Below are experts of layer 4 (counted from 0) of a mixture-of-experts language model. Rows are named router (the router's row for the expert), up (a neuron's input weights, with its number) and show model dimensions 192-255. Each number is 50 + 10 x the weight over its row's rms, rounded and kept within 0 to 99.
Before each expert's rows: "mostly gets" lists some tokens that are sent to it at least half of the time; "gets" lists some tokens that make up at least twice as much of what it gets as of all text. This comes from a sample of Wikipedia text that the model never trained on. Tokens count by the router's weight.

# expert 20
mostly gets: " September", " October", " January", " May", " December", " April"
gets: " May", " January", " September", " July", " August", " October"
router:48 38 29 50 62 46 54 61 43 53 63 43 45 57 64 52 50 25 59 44 47 53 56 60 47 52 39 51 45 37 45 68 35 47 54 52 49 66 47 49 50 40 44 52 42 64 45 66 51 47 55 51 51 40 42 34 49 58 52 55 58 50 42 43
up0:54 63 53 43 44 41 45 49 54 52 66 71 44 55 59 61 45 34 33 47 46 59 63 50 63 53 41 44 52 44 46 42 48 42 38 46 58 47 65 58 45 65 40 27 56 33 47 59 40 55 46 51 52 41 45 41 51 45 37 55 48 43 38 46
up1:53 48 36 51 55 51 56 51 34 54 53 35 57 50 34 34 58 58 49 55 45 49 58 58 44 33 73 37 36 54 47 58 46 47 62 55 41 40 46 46 61 64 62 31 63 37 37 59 58 50 49 63 47 62 41 54 57 64 50 59 56 52 68 57
up2:59 39 45 36 52 46 41 54 35 31 60 48 60 32 50 46 54 45 42 57 56 38 28 59 58 50 61 47 52 40 50 47 38 37 50 45 60 58 51 62 54 58 69 53 59 50 65 62 50 52 65 58 55 62 55 53 69 33 51 52 48 44 35 62
up3:55 39 43 42 58 70 38 52 66 38 54 46 40 36 43 44 67 45 41 57 39 36 53 36 55 62 39 44 57 43 67 50 32 49 70 39 68 42 54 48 44 60 60 47 47 61 32 44 48 59 44 68 52 56 47 28 53 52 44 45 51 56 64 55
up4:43 54 50 64 48 30 54 72 53 38 64 64 44 57 51 41 39 56 46 40 53 44 46 56 34 53 64 61 47 31 50 40 64 63 55 41 55 39 42 34 71 51 54 57 61 60 53 34 45 53 52 36 33 40 44 44 54 44 38 34 52 35 27 56
up5:47 42 61 31 53 49 60 50 45 59 62 33 44 50 50 33 42 50 57 54 41 43 41 57 32 56 50 63 40 47 38 47 57 64 55 58 65 47 59 35 49 44 51 55 58 36 52 61 39 60 59 63 48 35 65 40 41 39 52 51 56 45 23 57
up6:43 38 40 48 47 45 38 69 42 53 32 55 54 64 48 57 65 56 40 62 50 47 61 37 38 45 36 59 51 47 27 41 42 34 40 41 47 47 62 53 63 27 39 58 65 47 38 40 47 43 55 52 74 40 71 49 57 39 44 47 46 42 53 46
up7:44 45 39 36 50 57 54 43 43 48 51 53 47 39 44 41 48 54 52 42 52 66 40 47 51 51 54 55 69 44 42 39 35 54 49 63 48 56 41 28 65 46 45 63 54 52 57 49 71 40 55 39 44 64 56 57 67 55 50 54 57 51 42 57
up8:49 52 48 48 45 54 45 51 47 48 46 49 53 51 41 51 62 36 18 57 57 54 42 65 37 41 49 39 51 50 43 61 69 67 56 55 54 46 35 70 56 41 44 49 45 49 54 38 36 48 30 27 57 51 52 44 60 54 48 60 48 48 54 63
up9:50 56 51 41 49 50 45 56 48 37 35 42 33 49 49 43 33 40 47 44 58 65 50 39 50 58 65 40 54 51 46 53 36 44 43 38 37 58 43 53 47 61 54 68 38 38 45 46 57 44 37 52 51 38 74 43 61 52 56 38 55 52 65 41
up10:64 55 63 59 51 45 43 47 50 60 50 44 51 44 30 42 42 47 69 51 43 46 57 50 34 38 42 48 61 40 47 42 52 27 55 43 51 32 58 43 39 68 58 76 61 39 41 49 46 39 60 36 42 49 49 38 46 65 63 40 49 56 52 57
up11:56 55 56 45 48 49 56 42 48 47 49 49 65 43 45 53 51 42 50 61 52 54 56 36 37 44 57 63 58 57 46 44 51 48 46 46 62 56 37 68 59 53 36 46 52 43 57 39 61 46 47 50 63 20 58 54 49 55 45 42 32 53 33 42
up12:52 37 44 48 61 35 48 43 61 62 41 33 56 49 55 57 50 33 42 39 23 44 46 41 44 54 67 48 65 51 42 56 53 24 53 37 42 50 55 52 50 51 67 52 38 53 51 57 53 40 42 49 45 56 41 57 41 33 64 51 42 60 61 50
up13:72 55 40 44 55 71 43 63 55 46 57 40 45 58 51 52 58 52 42 45 40 53 43 56 59 37 60 52 55 62 64 42 41 40 38 46 34 43 48 50 67 48 47 41 65 45 54 56 55 43 44 39 52 69 62 52 49 48 57 35 55 44 65 47
up14:54 54 41 52 34 53 56 59 51 45 40 42 44 23 52 60 34 50 61 39 34 38 41 49 41 50 36 34 56 67 57 52 61 45 51 46 55 42 29 57 40 49 44 70 41 40 41 51 59 53 44 46 53 32 55 61 63 55 42 54 49 45 43 42
up15:45 45 41 57 61 51 46 63 40 62 51 55 51 57 68 47 54 45 59 47 43 46 60 56 49 46 43 44 65 39 48 61 52 52 53 44 37 44 43 68 42 48 38 52 55 55 50 51 71 57 41 57 30 49 52 42 65 56 50 60 46 35 54 44
up16:56 32 44 43 38 49 69 38 52 58 60 49 37 45 22 57 49 60 37 47 43 44 74 55 47 34 74 45 26 42 49 64 42 56 45 54 59 23 51 45 42 42 48 37 45 38 55 32 42 42 45 55 41 46 57 56 63 56 51 44 46 47 47 53
up17:50 46 49 43 57 64 51 68 44 44 44 51 38 48 51 66 61 34 39 25 56 65 45 61 45 49 50 39 31 62 52 34 49 64 52 55 46 48 54 49 46 42 57 40 30 29 53 46 51 40 46 41 46 54 65 20 63 57 47 52 53 34 42 56
up18:58 58 52 54 52 36 49 61 56 51 39 37 47 44 63 59 38 42 69 65 31 58 28 31 52 47 44 46 47 27 47 56 53 43 53 59 45 59 55 54 58 51 48 42 40 30 44 51 50 50 33 51 60 57 62 33 58 53 69 36 52 44 75 55
up19:55 24 66 32 28 45 57 58 47 53 41 60 40 58 38 32 52 64 61 44 47 54 41 58 50 37 53 39 54 27 57 48 48 62 57 57 65 53 53 53 48 50 37 64 46 52 53 45 80 50 75 34 45 44 47 39 61 45 52 55 39 57 34 41
up20:36 56 50 44 35 53 57 67 48 43 50 51 56 48 56 45 28 59 44 62 39 40 43 43 43 63 41 42 40 72 54 53 40 61 39 54 49 49 40 56 46 42 47 32 56 37 46 55 43 43 39 43 67 32 49 57 62 48 59 50 54 51 41 56
up21:36 42 51 51 33 54 47 54 48 35 49 36 53 56 49 31 53 41 58 46 46 45 40 43 37 50 56 64 52 56 52 34 41 50 43 44 37 56 58 43 42 47 54 33 61 44 56 53 66 30 29 43 56 57 52 47 40 51 37 59 53 61 65 43
up22:52 47 44 38 54 62 51 71 48 51 49 46 51 43 47 64 60 53 60 49 46 73 41 57 38 34 52 55 42 27 80 55 53 57 44 24 53 54 50 33 45 37 30 49 34 49 50 61 46 62 37 46 45 52 41 39 45 67 44 43 52 51 52 58
up23:36 40 58 49 50 47 36 52 58 47 50 49 57 45 41 57 42 56 59 55 38 48 71 57 46 55 49 49 50 35 67 46 39 49 48 32 53 57 64 57 46 51 31 41 47 43 69 56 57 50 43 53 44 60 43 48 61 55 45 37 68 74 57 45
up24:49 62 50 63 61 46 56 53 52 38 50 44 51 55 59 56 56 32 53 35 44 38 51 65 50 45 50 61 53 37 18 35 63 46 59 54 52 31 55 53 59 63 59 63 46 29 43 48 37 62 54 79 50 35 38 35 33 57 49 51 47 58 38 47
up25:43 58 48 42 46 59 59 46 45 59 51 45 54 41 54 50 56 53 39 43 55 40 54 52 52 46 37 56 54 51 32 66 64 60 55 46 44 56 60 80 50 62 41 53 49 55 53 53 45 52 48 54 35 53 57 50 52 57 58 51 47 46 40 40
up26:52 60 28 47 32 51 57 38 58 40 59 57 51 47 35 44 49 49 55 64 64 65 44 54 55 37 50 51 61 45 53 65 61 64 33 52 51 50 42 50 59 56 69 50 62 34 54 46 45 47 48 59 60 39 54 54 43 41 61 52 65 47 54 63
up27:53 39 64 50 49 48 46 44 51 43 54 52 46 58 46 72 44 44 55 60 47 55 56 66 41 64 51 26 55 58 52 39 41 61 51 64 64 46 55 42 47 49 42 44 48 55 45 44 51 47 59 53 30 52 48 51 37 37 46 64 46 50 47 53
up28:48 57 52 52 52 29 58 57 42 68 63 55 47 48 65 41 36 46 49 43 61 50 56 38 60 48 51 71 58 41 56 51 39 59 43 43 54 46 59 44 43 55 59 44 60 61 37 53 46 50 50 45 61 55 57 47 60 26 37 43 53 46 40 51
up29:53 54 51 52 53 53 42 71 45 47 52 68 50 48 38 51 49 50 46 49 52 50 51 43 49 51 59 54 51 55 57 51 51 55 60 48 26 39 45 36 34 53 55 31 80 48 50 42 46 52 46 41 36 35 42 34 42 37 44 45 44 33 39 29
up30:60 51 45 60 54 40 65 52 60 47 54 57 64 45 55 40 54 66 43 40 36 45 59 67 43 37 41 60 31 55 37 66 27 51 47 58 69 64 55 54 47 63 57 66 37 61 36 39 52 63 43 64 41 38 57 44 62 50 47 50 48 55 37 58
up31:66 48 49 61 62 52 49 55 56 57 54 63 47 39 47 37 38 55 55 44 49 39 54 67 55 51 36 47 34 50 48 52 55 60 66 47 50 42 57 54 59 58 31 42 53 37 78 64 59 61 35 24 56 44 53 72 40 31 42 52 40 39 63 56
up32:60 68 22 27 34 46 57 62 44 43 47 37 56 41 48 63 62 50 55 45 70 33 65 53 27 62 47 55 63 44 42 47 46 40 54 52 47 42 42 42 48 63 50 49 45 57 50 54 49 57 54 52 56 34 45 45 54 42 72 55 28 64 34 35
up33:37 39 49 41 52 62 60 46 43 43 45 50 49 48 43 60 39 44 57 64 68 53 69 59 41 59 44 62 39 44 26 29 50 47 50 60 40 60 56 68 44 58 50 49 47 55 52 43 57 32 53 45 46 45 61 38 67 31 58 64 60 61 55 44
up34:64 58 47 56 60 53 41 48 48 46 73 60 38 39 44 55 45 64 64 61 50 59 53 35 60 47 47 53 56 59 53 64 38 45 38 38 40 36 51 77 61 61 40 64 57 60 41 33 58 32 58 41 27 54 63 50 49 45 35 50 44 46 46 43
up35:66 65 44 68 34 52 47 48 47 59 50 36 35 49 44 51 27 41 45 63 36 58 45 58 76 48 56 58 45 58 80 48 33 57 43 51 35 51 46 58 44 47 41 51 30 48 42 31 57 63 51 67 44 66 55 66 56 48 46 54 48 64 47 53
up36:50 65 42 48 41 39 57 43 49 59 34 45 40 64 48 62 50 46 53 50 54 39 48 48 58 54 47 63 37 39 63 22 59 66 32 43 51 51 65 40 45 70 67 48 50 59 37 47 44 58 56 40 35 51 61 39 42 58 35 35 57 31 48 57
up37:47 48 43 52 34 51 54 60 49 62 56 60 53 37 55 26 55 63 47 49 55 44 38 69 54 43 57 56 44 48 71 66 52 46 18 57 22 55 55 41 41 51 41 38 31 51 55 45 45 65 51 51 31 47 49 47 52 53 65 63 55 62 47 47
up38:36 58 27 37 73 58 41 37 44 43 57 76 36 47 44 51 45 56 37 39 60 52 51 79 66 42 58 64 61 44 45 62 51 46 51 38 49 46 43 47 40 42 38 39 41 49 40 61 36 32 62 41 58 39 68 46 59 42 47 44 50 47 53 57
up39:49 46 51 50 38 43 66 63 37 45 44 53 54 62 49 43 40 38 54 54 45 72 48 53 50 54 40 58 59 40 43 55 44 48 22 46 65 42 46 59 43 36 59 46 51 54 45 42 48 55 47 52 49 57 71 68 53 41 56 67 58 74 42 55
up40:38 45 40 42 56 66 59 46 59 66 28 56 54 48 42 42 52 46 61 44 48 37 35 47 56 45 69 47 54 59 51 50 43 46 45 52 54 52 33 54 38 39 57 33 43 58 49 72 53 46 45 51 47 56 43 52 50 42 45 50 56 78 48 48
up41:48 62 45 48 65 60 50 54 52 37 66 74 48 64 56 48 45 61 50 45 54 48 33 67 48 39 60 74 43 40 61 56 40 45 43 37 44 45 28 56 62 48 66 58 37 56 38 37 35 55 48 53 52 43 57 51 57 55 57 40 53 57 57 60
up42:54 37 55 73 48 36 47 35 50 38 54 53 52 38 65 48 53 55 49 59 38 44 52 53 44 56 56 23 60 43 55 24 68 43 49 54 58 52 47 67 46 48 55 45 51 32 60 51 47 53 52 74 55 51 38 37 70 62 53 32 37 55 56 53
up43:43 53 46 56 61 42 63 42 59 46 56 66 49 47 56 49 47 64 56 48 37 49 48 49 38 52 48 59 35 44 39 44 54 50 44 45 42 58 39 47 48 40 39 62 60 52 31 58 54 47 47 57 60 39 51 44 49 46 40 65 54 61 50 52
up44:44 52 26 61 29 42 50 52 53 34 45 47 48 38 40 38 48 51 64 51 49 46 69 49 45 53 35 69 36 52 46 52 55 57 46 47 67 64 54 56 52 50 48 41 52 41 38 52 50 64 55 61 37 51 37 38 44 46 56 44 54 61 32 58
up45:52 47 51 57 54 33 44 48 55 52 34 40 49 47 43 60 44 57 41 51 65 50 52 31 55 50 53 46 58 50 46 42 38 60 54 41 49 60 45 32 48 32 71 39 44 40 57 77 54 45 47 46 40 36 72 38 54 47 52 40 65 38 30 45
up46:51 27 47 31 56 62 57 43 49 53 44 40 55 45 48 62 47 50 45 47 48 44 38 51 47 71 51 53 62 53 57 47 52 59 56 55 39 60 44 50 58 42 61 52 56 35 50 56 48 59 51 56 52 54 45 52 26 59 36 46 69 31 65 44
up47:56 49 48 48 55 70 29 49 41 67 44 59 47 58 45 39 48 55 43 30 34 59 50 42 43 68 36 39 65 41 54 36 52 56 44 51 71 46 54 45 46 34 63 67 46 27 64 41 45 33 54 48 30 42 60 48 61 52 35 48 55 47 44 48
up48:61 43 55 42 56 52 44 51 58 38 56 65 65 54 44 61 51 40 53 52 62 37 62 64 49 34 34 36 47 50 47 53 59 43 50 55 44 52 48 59 33 54 54 53 64 48 50 29 50 47 44 48 63 21 42 57 33 69 57 42 55 66 35 44
up49:55 49 45 53 69 56 70 53 64 42 68 51 75 53 38 43 43 71 52 57 47 43 33 43 58 64 49 48 57 41 56 40 48 42 60 42 52 55 57 47 51 39 50 55 53 50 45 45 46 33 53 51 43 59 51 53 52 52 71 43 56 65 51 55
up50:44 49 31 33 52 41 53 46 69 50 52 44 59 37 58 63 60 65 72 42 60 53 40 44 40 56 46 56 51 68 28 46 55 35 53 44 57 49 56 54 44 48 48 43 35 40 54 40 41 41 39 54 57 62 54 57 50 60 45 64 66 51 61 39
up51:49 47 55 49 43 60 49 47 74 45 52 38 40 46 32 54 44 45 53 61 60 57 56 45 59 47 37 40 67 45 46 38 26 67 34 39 32 54 65 74 52 47 50 45 43 48 55 30 64 50 66 67 50 47 48 65 41 45 59 49 52 40 48 59
up52:59 34 49 41 53 46 47 43 74 60 46 55 49 47 56 43 45 60 49 39 42 51 58 45 60 59 37 58 37 39 54 44 46 51 46 71 36 30 55 46 52 41 36 50 57 55 55 42 55 61 56 40 54 69 57 28 49 45 31 61 71 42 64 59
up53:42 47 48 50 60 49 51 56 34 36 38 47 44 49 63 38 48 42 60 41 42 34 39 27 44 49 42 43 62 31 52 48 51 55 42 52 42 47 49 55 64 53 65 52 45 50 62 53 64 42 43 43 49 35 41 50 48 46 44 51 49 59 55 45
up54:48 71 55 42 44 51 45 58 54 55 59 55 46 69 38 59 63 41 47 54 43 68 58 38 54 48 50 54 41 39 36 53 45 44 61 42 57 72 47 59 48 69 52 65 49 36 49 55 50 74 46 58 44 35 56 41 53 51 52 68 38 57 44 56
up55:51 45 33 43 38 50 43 61 44 54 50 34 35 47 46 64 36 61 49 44 40 64 48 59 34 50 56 45 24 63 45 35 42 47 65 45 57 46 54 45 45 67 51 48 51 30 60 63 29 33 54 52 48 36 53 40 36 46 44 49 45 27 49 44
up56:41 61 47 46 52 39 55 48 47 48 47 57 55 53 50 56 59 49 49 47 50 40 48 50 53 50 58 40 47 61 47 46 57 49 47 78 52 58 68 64 61 56 59 54 31 38 45 63 62 58 42 58 35 65 59 51 52 41 37 50 44 39 39 57
up57:46 28 61 47 38 41 48 67 52 23 40 48 58 45 41 67 54 50 44 58 76 55 44 61 44 58 47 69 48 59 49 51 51 39 49 50 45 55 53 55 68 48 71 55 56 39 49 26 57 51 38 47 46 58 51 52 52 59 61 57 71 26 39 43
up58:70 38 43 57 73 54 50 43 56 62 56 49 50 43 38 67 42 41 43 71 47 54 58 40 44 21 43 52 48 55 54 45 46 54 33 57 68 49 59 26 40 59 54 49 44 51 67 47 69 46 64 39 46 51 51 55 46 54 36 54 61 56 48 53
up59:53 59 50 63 45 51 63 65 41 62 49 55 59 63 41 62 43 59 53 39 48 40 58 48 49 59 39 33 42 37 51 57 56 51 37 59 38 46 48 33 51 54 48 51 62 48 44 38 37 29 37 53 55 42 53 57 66 50 54 44 46 51 42 64
up60:29 40 38 47 63 37 37 46 62 59 63 43 66 50 59 43 35 44 43 46 59 44 52 55 59 46 30 53 44 46 60 45 56 62 60 49 27 36 47 59 43 57 70 50 62 58 52 56 37 53 73 42 41 43 40 42 45 53 52 45 39 51 39 36
up61:52 53 30 42 54 58 45 40 56 62 51 60 27 45 60 44 47 51 74 50 34 23 52 42 49 65 63 60 69 47 38 49 59 48 54 44 59 56 40 41 49 41 57 50 54 54 41 45 43 72 33 49 24 50 20 59 33 52 51 49 49 65 59 65
up62:37 33 39 50 45 54 61 54 59 49 66 62 36 58 60 46 38 37 47 41 43 47 63 66 62 52 30 24 57 41 40 45 45 65 66 50 52 44 58 65 48 50 50 37 52 57 41 48 46 62 39 59 61 56 33 63 50 66 53 53 58 44 67 34
up63:51 45 72 28 61 44 62 42 56 44 37 32 44 75 54 56 50 62 44 44 72 62 50 42 45 58 47 39 53 54 36 46 49 52 54 45 50 45 43 32 52 34 33 45 42 47 56 54 57 44 41 48 46 57 53 48 57 53 44 61 31 59 28 40
up64:60 39 51 55 47 28 48 64 35 47 64 63 49 62 45 47 41 64 63 59 45 46 54 58 35 41 59 56 42 61 57 51 50 37 35 37 44 56 38 47 59 42 46 39 62 47 44 48 49 41 60 67 49 39 40 60 37 26 40 53 50 55 44 54
up65:55 59 55 50 66 71 70 49 48 35 45 50 29 54 49 42 58 36 70 41 58 70 37 62 53 50 50 44 61 51 54 49 40 47 41 57 42 66 49 52 53 52 50 38 35 46 76 50 46 19 52 56 29 40 61 41 47 63 39 47 64 50 51 45
up66:51 55 42 52 54 33 58 62 55 45 49 51 58 61 45 51 65 65 46 70 47 42 61 46 53 52 64 51 41 53 42 42 49 52 65 48 45 58 56 64 45 45 58 49 53 51 42 68 66 64 46 42 64 37 43 48 47 59 29 40 56 37 63 49
up67:56 59 69 58 56 62 53 77 39 54 44 51 38 34 56 39 43 43 52 64 44 49 47 58 63 49 66 49 51 55 49 56 51 54 69 47 57 55 43 51 53 49 47 62 32 60 30 51 57 39 56 45 48 56 56 80 55 55 55 68 28 58 49 38
up68:62 55 62 53 56 51 54 50 60 50 49 32 60 49 48 71 42 51 60 64 67 54 43 40 57 45 60 40 37 40 45 44 53 55 45 76 49 41 61 66 46 62 43 37 43 39 50 50 36 56 58 44 49 43 57 68 52 64 73 43 52 48 42 47
up69:26 37 62 41 44 61 82 57 30 50 59 19 50 64 52 48 52 52 61 60 55 45 54 66 60 36 47 49 54 61 36 33 42 46 47 54 38 61 48 40 27 65 51 66 42 54 42 47 58 44 59 59 32 37 56 46 40 51 44 38 53 56 52 71
up70:60 48 67 60 44 65 53 48 62 58 44 56 38 49 58 50 43 62 45 40 61 55 62 63 60 69 53 50 40 64 47 50 52 57 40 47 57 59 55 59 42 31 40 62 66 41 40 43 44 54 38 53 35 77 50 56 39 54 46 46 33 60 57 79
up71:59 30 56 41 51 29 43 32 55 37 56 38 31 51 41 52 59 51 38 60 43 51 43 53 50 44 43 45 52 50 56 47 41 53 28 55 17 43 44 72 62 62 58 40 35 42 44 45 47 37 49 19 58 52 39 35 39 44 41 55 48 41 51 34
up72:59 45 54 63 55 58 47 64 53 40 60 49 37 45 49 38 52 61 51 59 44 38 44 58 43 53 58 39 42 32 56 69 34 60 50 44 44 44 56 59 52 53 43 61 47 44 49 61 43 48 42 39 53 45 43 50 58 70 64 49 58 57 52 59
up73:46 42 43 60 51 61 56 50 52 56 66 38 53 50 58 43 54 54 56 44 70 33 51 49 43 42 51 55 58 50 55 39 55 65 51 47 47 47 36 57 43 41 58 40 46 51 54 40 48 43 48 57 53 40 41 54 43 53 59 50 73 56 55 65
up74:59 59 53 50 48 58 57 61 61 42 47 46 44 38 58 46 53 56 54 40 55 54 53 38 49 44 73 60 39 45 42 40 58 41 74 35 29 57 45 37 49 49 59 54 46 58 39 53 54 57 49 56 51 40 44 60 62 46 47 47 57 46 64 68
up75:59 77 62 62 19 55 59 48 57 64 54 35 45 55 51 49 44 63 67 63 51 48 51 45 40 40 41 44 65 41 53 52 59 51 49 45 42 52 43 51 54 43 54 42 58 37 48 61 59 37 55 58 52 37 55 52 46 31 62 53 51 47 35 43
up76:50 54 50 60 49 43 46 75 51 60 64 41 47 47 55 58 33 59 53 42 35 62 68 35 39 38 35 61 54 37 60 57 52 43 49 47 38 54 64 69 35 55 47 48 60 47 62 35 57 64 41 33 49 45 53 39 61 49 51 58 57 47 36 50
up77:68 32 63 61 56 44 48 54 56 44 53 74 51 60 44 42 36 39 46 51 62 38 57 39 49 43 49 47 38 46 49 54 46 53 38 47 53 39 53 50 41 29 46 56 36 40 39 62 46 41 31 46 51 54 43 56 38 38 68 52 40 43 53 62
up78:53 30 64 61 51 45 49 57 36 54 47 62 53 52 54 47 46 62 36 59 56 53 67 33 42 44 48 63 52 48 38 65 52 42 56 30 56 48 57 45 55 34 36 33 48 53 46 78 42 51 42 36 58 25 41 45 53 60 37 51 56 36 25 58
up79:61 65 59 61 33 38 60 58 42 45 71 55 38 59 45 53 49 44 54 48 54 44 55 80 44 38 54 56 65 47 55 45 25 47 43 77 57 46 55 44 59 59 53 60 42 35 52 44 38 48 46 52 48 51 45 35 34 50 61 51 44 37 62 58
up80:68 50 56 40 48 44 56 56 26 46 71 54 49 51 46 40 46 69 50 74 57 35 58 53 56 43 43 49 46 59 69 25 70 55 51 40 37 46 35 41 61 62 46 54 53 43 65 46 34 42 55 45 33 36 35 46 49 51 35 45 42 49 46 54
up81:37 47 50 42 38 52 54 44 65 59 51 43 30 61 42 44 39 63 40 36 57 49 56 45 40 46 48 47 36 45 52 54 46 51 61 44 55 44 70 50 51 67 61 46 53 66 48 47 34 57 43 65 44 32 74 41 45 54 51 65 55 40 40 42
up82:45 31 44 59 60 57 72 51 43 60 29 50 68 38 53 59 69 49 60 71 67 56 68 52 51 59 50 58 66 44 56 70 46 36 59 46 42 59 57 58 47 62 39 63 45 42 54 46 60 34 62 51 54 50 63 48 48 50 38 46 66 40 56 60
up83:41 47 51 42 55 48 37 39 56 58 73 73 43 33 64 44 60 59 49 60 56 28 34 64 53 60 46 65 45 26 51 62 38 48 61 47 35 52 51 40 33 39 56 54 47 48 44 35 53 50 46 67 69 46 48 51 45 62 52 71 44 56 40 44
up84:79 50 63 45 43 57 45 46 46 59 43 42 46 48 55 53 49 43 48 43 52 48 42 62 49 42 38 45 55 48 53 25 55 54 44 56 50 67 62 60 50 49 61 42 42 76 45 58 46 36 71 28 53 54 57 51 49 52 56 60 27 56 35 48
up85:50 42 66 46 64 49 41 46 47 55 43 51 56 45 65 40 22 45 54 39 70 43 36 62 44 65 50 67 33 58 61 38 56 55 56 58 47 45 61 60 59 54 57 46 58 50 56 55 53 47 61 55 76 60 32 54 67 47 44 58 59 40 28 47
up86:33 38 63 50 47 45 57 67 37 50 49 53 42 48 52 36 38 41 77 37 59 51 67 52 36 37 48 44 54 48 54 57 46 71 37 66 44 81 70 39 63 59 48 59 32 31 50 53 41 70 29 46 43 45 51 53 59 52 73 54 52 56 51 58
up87:37 55 58 57 50 50 44 53 39 40 57 33 47 67 32 64 51 37 46 57 73 57 32 46 42 53 54 37 43 49 47 50 34 54 50 59 59 44 32 56 47 61 50 62 33 43 60 55 54 52 36 51 67 52 55 51 58 60 47 60 54 56 61 50
up88:70 53 45 40 40 57 44 48 41 55 48 45 53 57 61 59 43 46 49 57 50 44 72 58 46 53 65 47 39 82 66 47 37 43 32 63 47 47 69 49 47 56 49 54 66 45 56 44 57 51 37 48 54 56 45 40 31 58 59 49 43 55 54 42
up89:62 61 32 59 41 59 53 64 59 44 71 50 34 36 46 60 56 48 53 60 66 59 50 60 52 42 53 43 43 41 55 48 45 40 61 52 49 62 52 58 42 39 54 53 30 54 55 46 43 46 40 61 55 57 54 33 62 51 55 51 66 35 45 41
up90:47 63 40 55 48 65 77 49 34 54 36 60 46 42 46 42 67 63 72 57 42 51 57 37 65 67 62 65 48 46 35 44 63 39 40 40 42 49 60 54 47 62 55 35 54 54 43 62 60 39 57 41 46 42 45 59 34 41 61 46 53 59 56 43
up91:41 55 59 53 44 41 40 35 59 39 53 36 42 45 58 53 41 46 56 52 44 39 49 55 54 66 41 30 61 41 52 45 54 34 51 32 54 52 50 30 38 46 63 44 62 55 42 29 51 62 44 45 52 44 51 37 58 45 44 39 53 45 44 31
up92:34 55 45 51 45 66 40 41 47 42 45 52 69 49 61 56 55 45 41 56 64 44 45 37 48 57 30 36 48 47 65 57 57 53 67 39 52 46 68 54 48 50 70 45 53 49 65 64 59 59 47 34 56 40 38 38 41 46 48 42 46 61 52 38
up93:49 30 47 44 48 55 45 58 70 47 59 60 48 50 38 46 66 58 49 42 49 56 44 47 57 52 34 59 44 41 40 52 46 39 45 50 26 56 53 58 36 51 58 59 70 48 22 53 43 45 53 54 41 47 49 44 55 60 38 47 29 54 68 60
up94:55 55 56 58 43 57 70 46 58 51 39 48 51 34 70 42 34 54 51 63 71 47 42 53 61 40 44 62 53 66 58 39 45 44 27 39 46 51 51 41 53 46 60 61 53 35 54 25 56 41 56 49 60 39 47 50 31 52 51 37 43 45 55 35
up95:54 31 57 40 84 62 52 43 59 37 55 49 38 37 38 43 47 54 63 52 59 52 25 55 40 41 43 51 54 46 45 39 49 55 57 28 51 48 53 40 41 51 44 48 45 70 60 66 49 51 50 50 61 61 59 42 29 51 58 26 44 54 49 44
up96:50 53 47 58 48 56 66 55 44 50 43 66 67 59 70 48 34 60 38 47 52 72 34 53 46 58 42 58 40 44 41 45 50 52 45 53 49 48 42 53 65 50 53 49 61 50 50 41 50 52 47 50 59 42 53 52 43 68 41 46 47 54 32 53
up97:53 55 56 28 50 50 30 42 46 56 44 52 50 63 55 42 55 50 50 50 54 50 32 41 47 29 55 67 39 46 62 30 52 52 56 61 44 59 47 48 51 53 46 50 41 32 66 53 50 42 49 55 67 44 40 50 51 44 41 55 47 43 42 41
up98:50 64 61 39 56 72 53 68 59 60 70 57 60 71 58 53 51 48 39 45 55 34 52 48 46 40 48 74 52 61 62 48 25 41 51 53 50 46 31 67 55 66 59 48 57 49 49 66 57 55 47 55 44 45 46 41 67 38 58 52 47 52 40 44
up99:44 69 54 33 49 62 56 46 46 58 31 43 45 49 64 51 46 46 47 55 44 48 52 44 51 47 51 49 44 54 53 69 51 75 53 43 52 68 37 44 56 56 67 42 44 71 37 47 61 51 51 50 57 54 57 39 63 33 28 41 54 40 75 46
up100:35 40 48 55 59 60 46 52 48 36 63 45 52 66 41 64 42 49 53 33 66 40 40 46 48 59 35 43 38 36 51 47 52 53 37 56 63 63 38 50 42 55 40 21 28 47 73 58 43 59 52 46 47 37 55 48 49 61 59 55 73 59 54 40
up101:43 38 32 49 64 46 53 55 44 34 49 50 59 37 41 36 49 38 48 54 37 53 56 60 54 54 41 55 21 38 44 43 47 40 64 64 48 54 57 40 53 50 61 46 69 70 41 62 58 43 46 67 51 34 30 47 54 51 52 64 45 62 42 35
up102:64 50 43 65 60 59 41 53 53 56 42 50 70 48 70 54 60 43 49 60 58 48 73 36 33 42 52 65 51 51 35 56 58 50 56 59 49 44 28 45 44 50 34 54 59 44 62 51 36 40 59 43 58 67 47 56 56 52 56 55 37 56 45 47
up103:44 47 42 43 43 64 56 51 46 37 67 39 56 40 41 70 56 38 60 34 53 60 67 51 58 49 51 39 58 54 48 51 40 49 34 49 46 56 50 52 40 47 53 55 36 44 45 47 52 46 48 53 67 53 34 53 64 37 73 59 54 54 34 54
up104:53 45 45 42 39 46 59 44 56 58 54 44 55 44 55 60 49 57 65 52 39 50 48 63 47 55 72 48 64 38 62 62 31 59 57 49 60 54 43 41 44 42 59 61 44 50 43 42 50 50 46 57 25 43 68 63 50 33 31 61 53 45 49 65
up105:48 54 45 60 43 55 60 46 45 68 48 37 49 50 43 63 43 42 52 54 61 56 51 47 47 48 64 57 40 38 74 43 62 55 69 50 71 57 44 55 46 48 36 52 43 50 57 37 56 57 63 44 55 64 43 49 43 52 62 59 56 55 44 48
up106:76 55 65 50 54 58 33 31 56 50 58 60 50 69 44 56 47 52 55 39 57 44 37 55 33 39 44 54 38 49 51 47 57 54 55 32 47 43 54 51 47 38 51 53 72 30 54 65 38 74 43 52 50 33 58 32 47 34 28 38 51 53 46 48
up107:48 27 42 55 61 57 41 68 60 54 52 52 66 40 46 44 46 50 38 65 50 61 40 47 58 39 43 40 48 44 31 47 53 62 53 43 62 51 58 47 54 42 57 30 56 58 56 49 42 55 36 56 30 33 46 44 55 39 35 66 38 54 43 60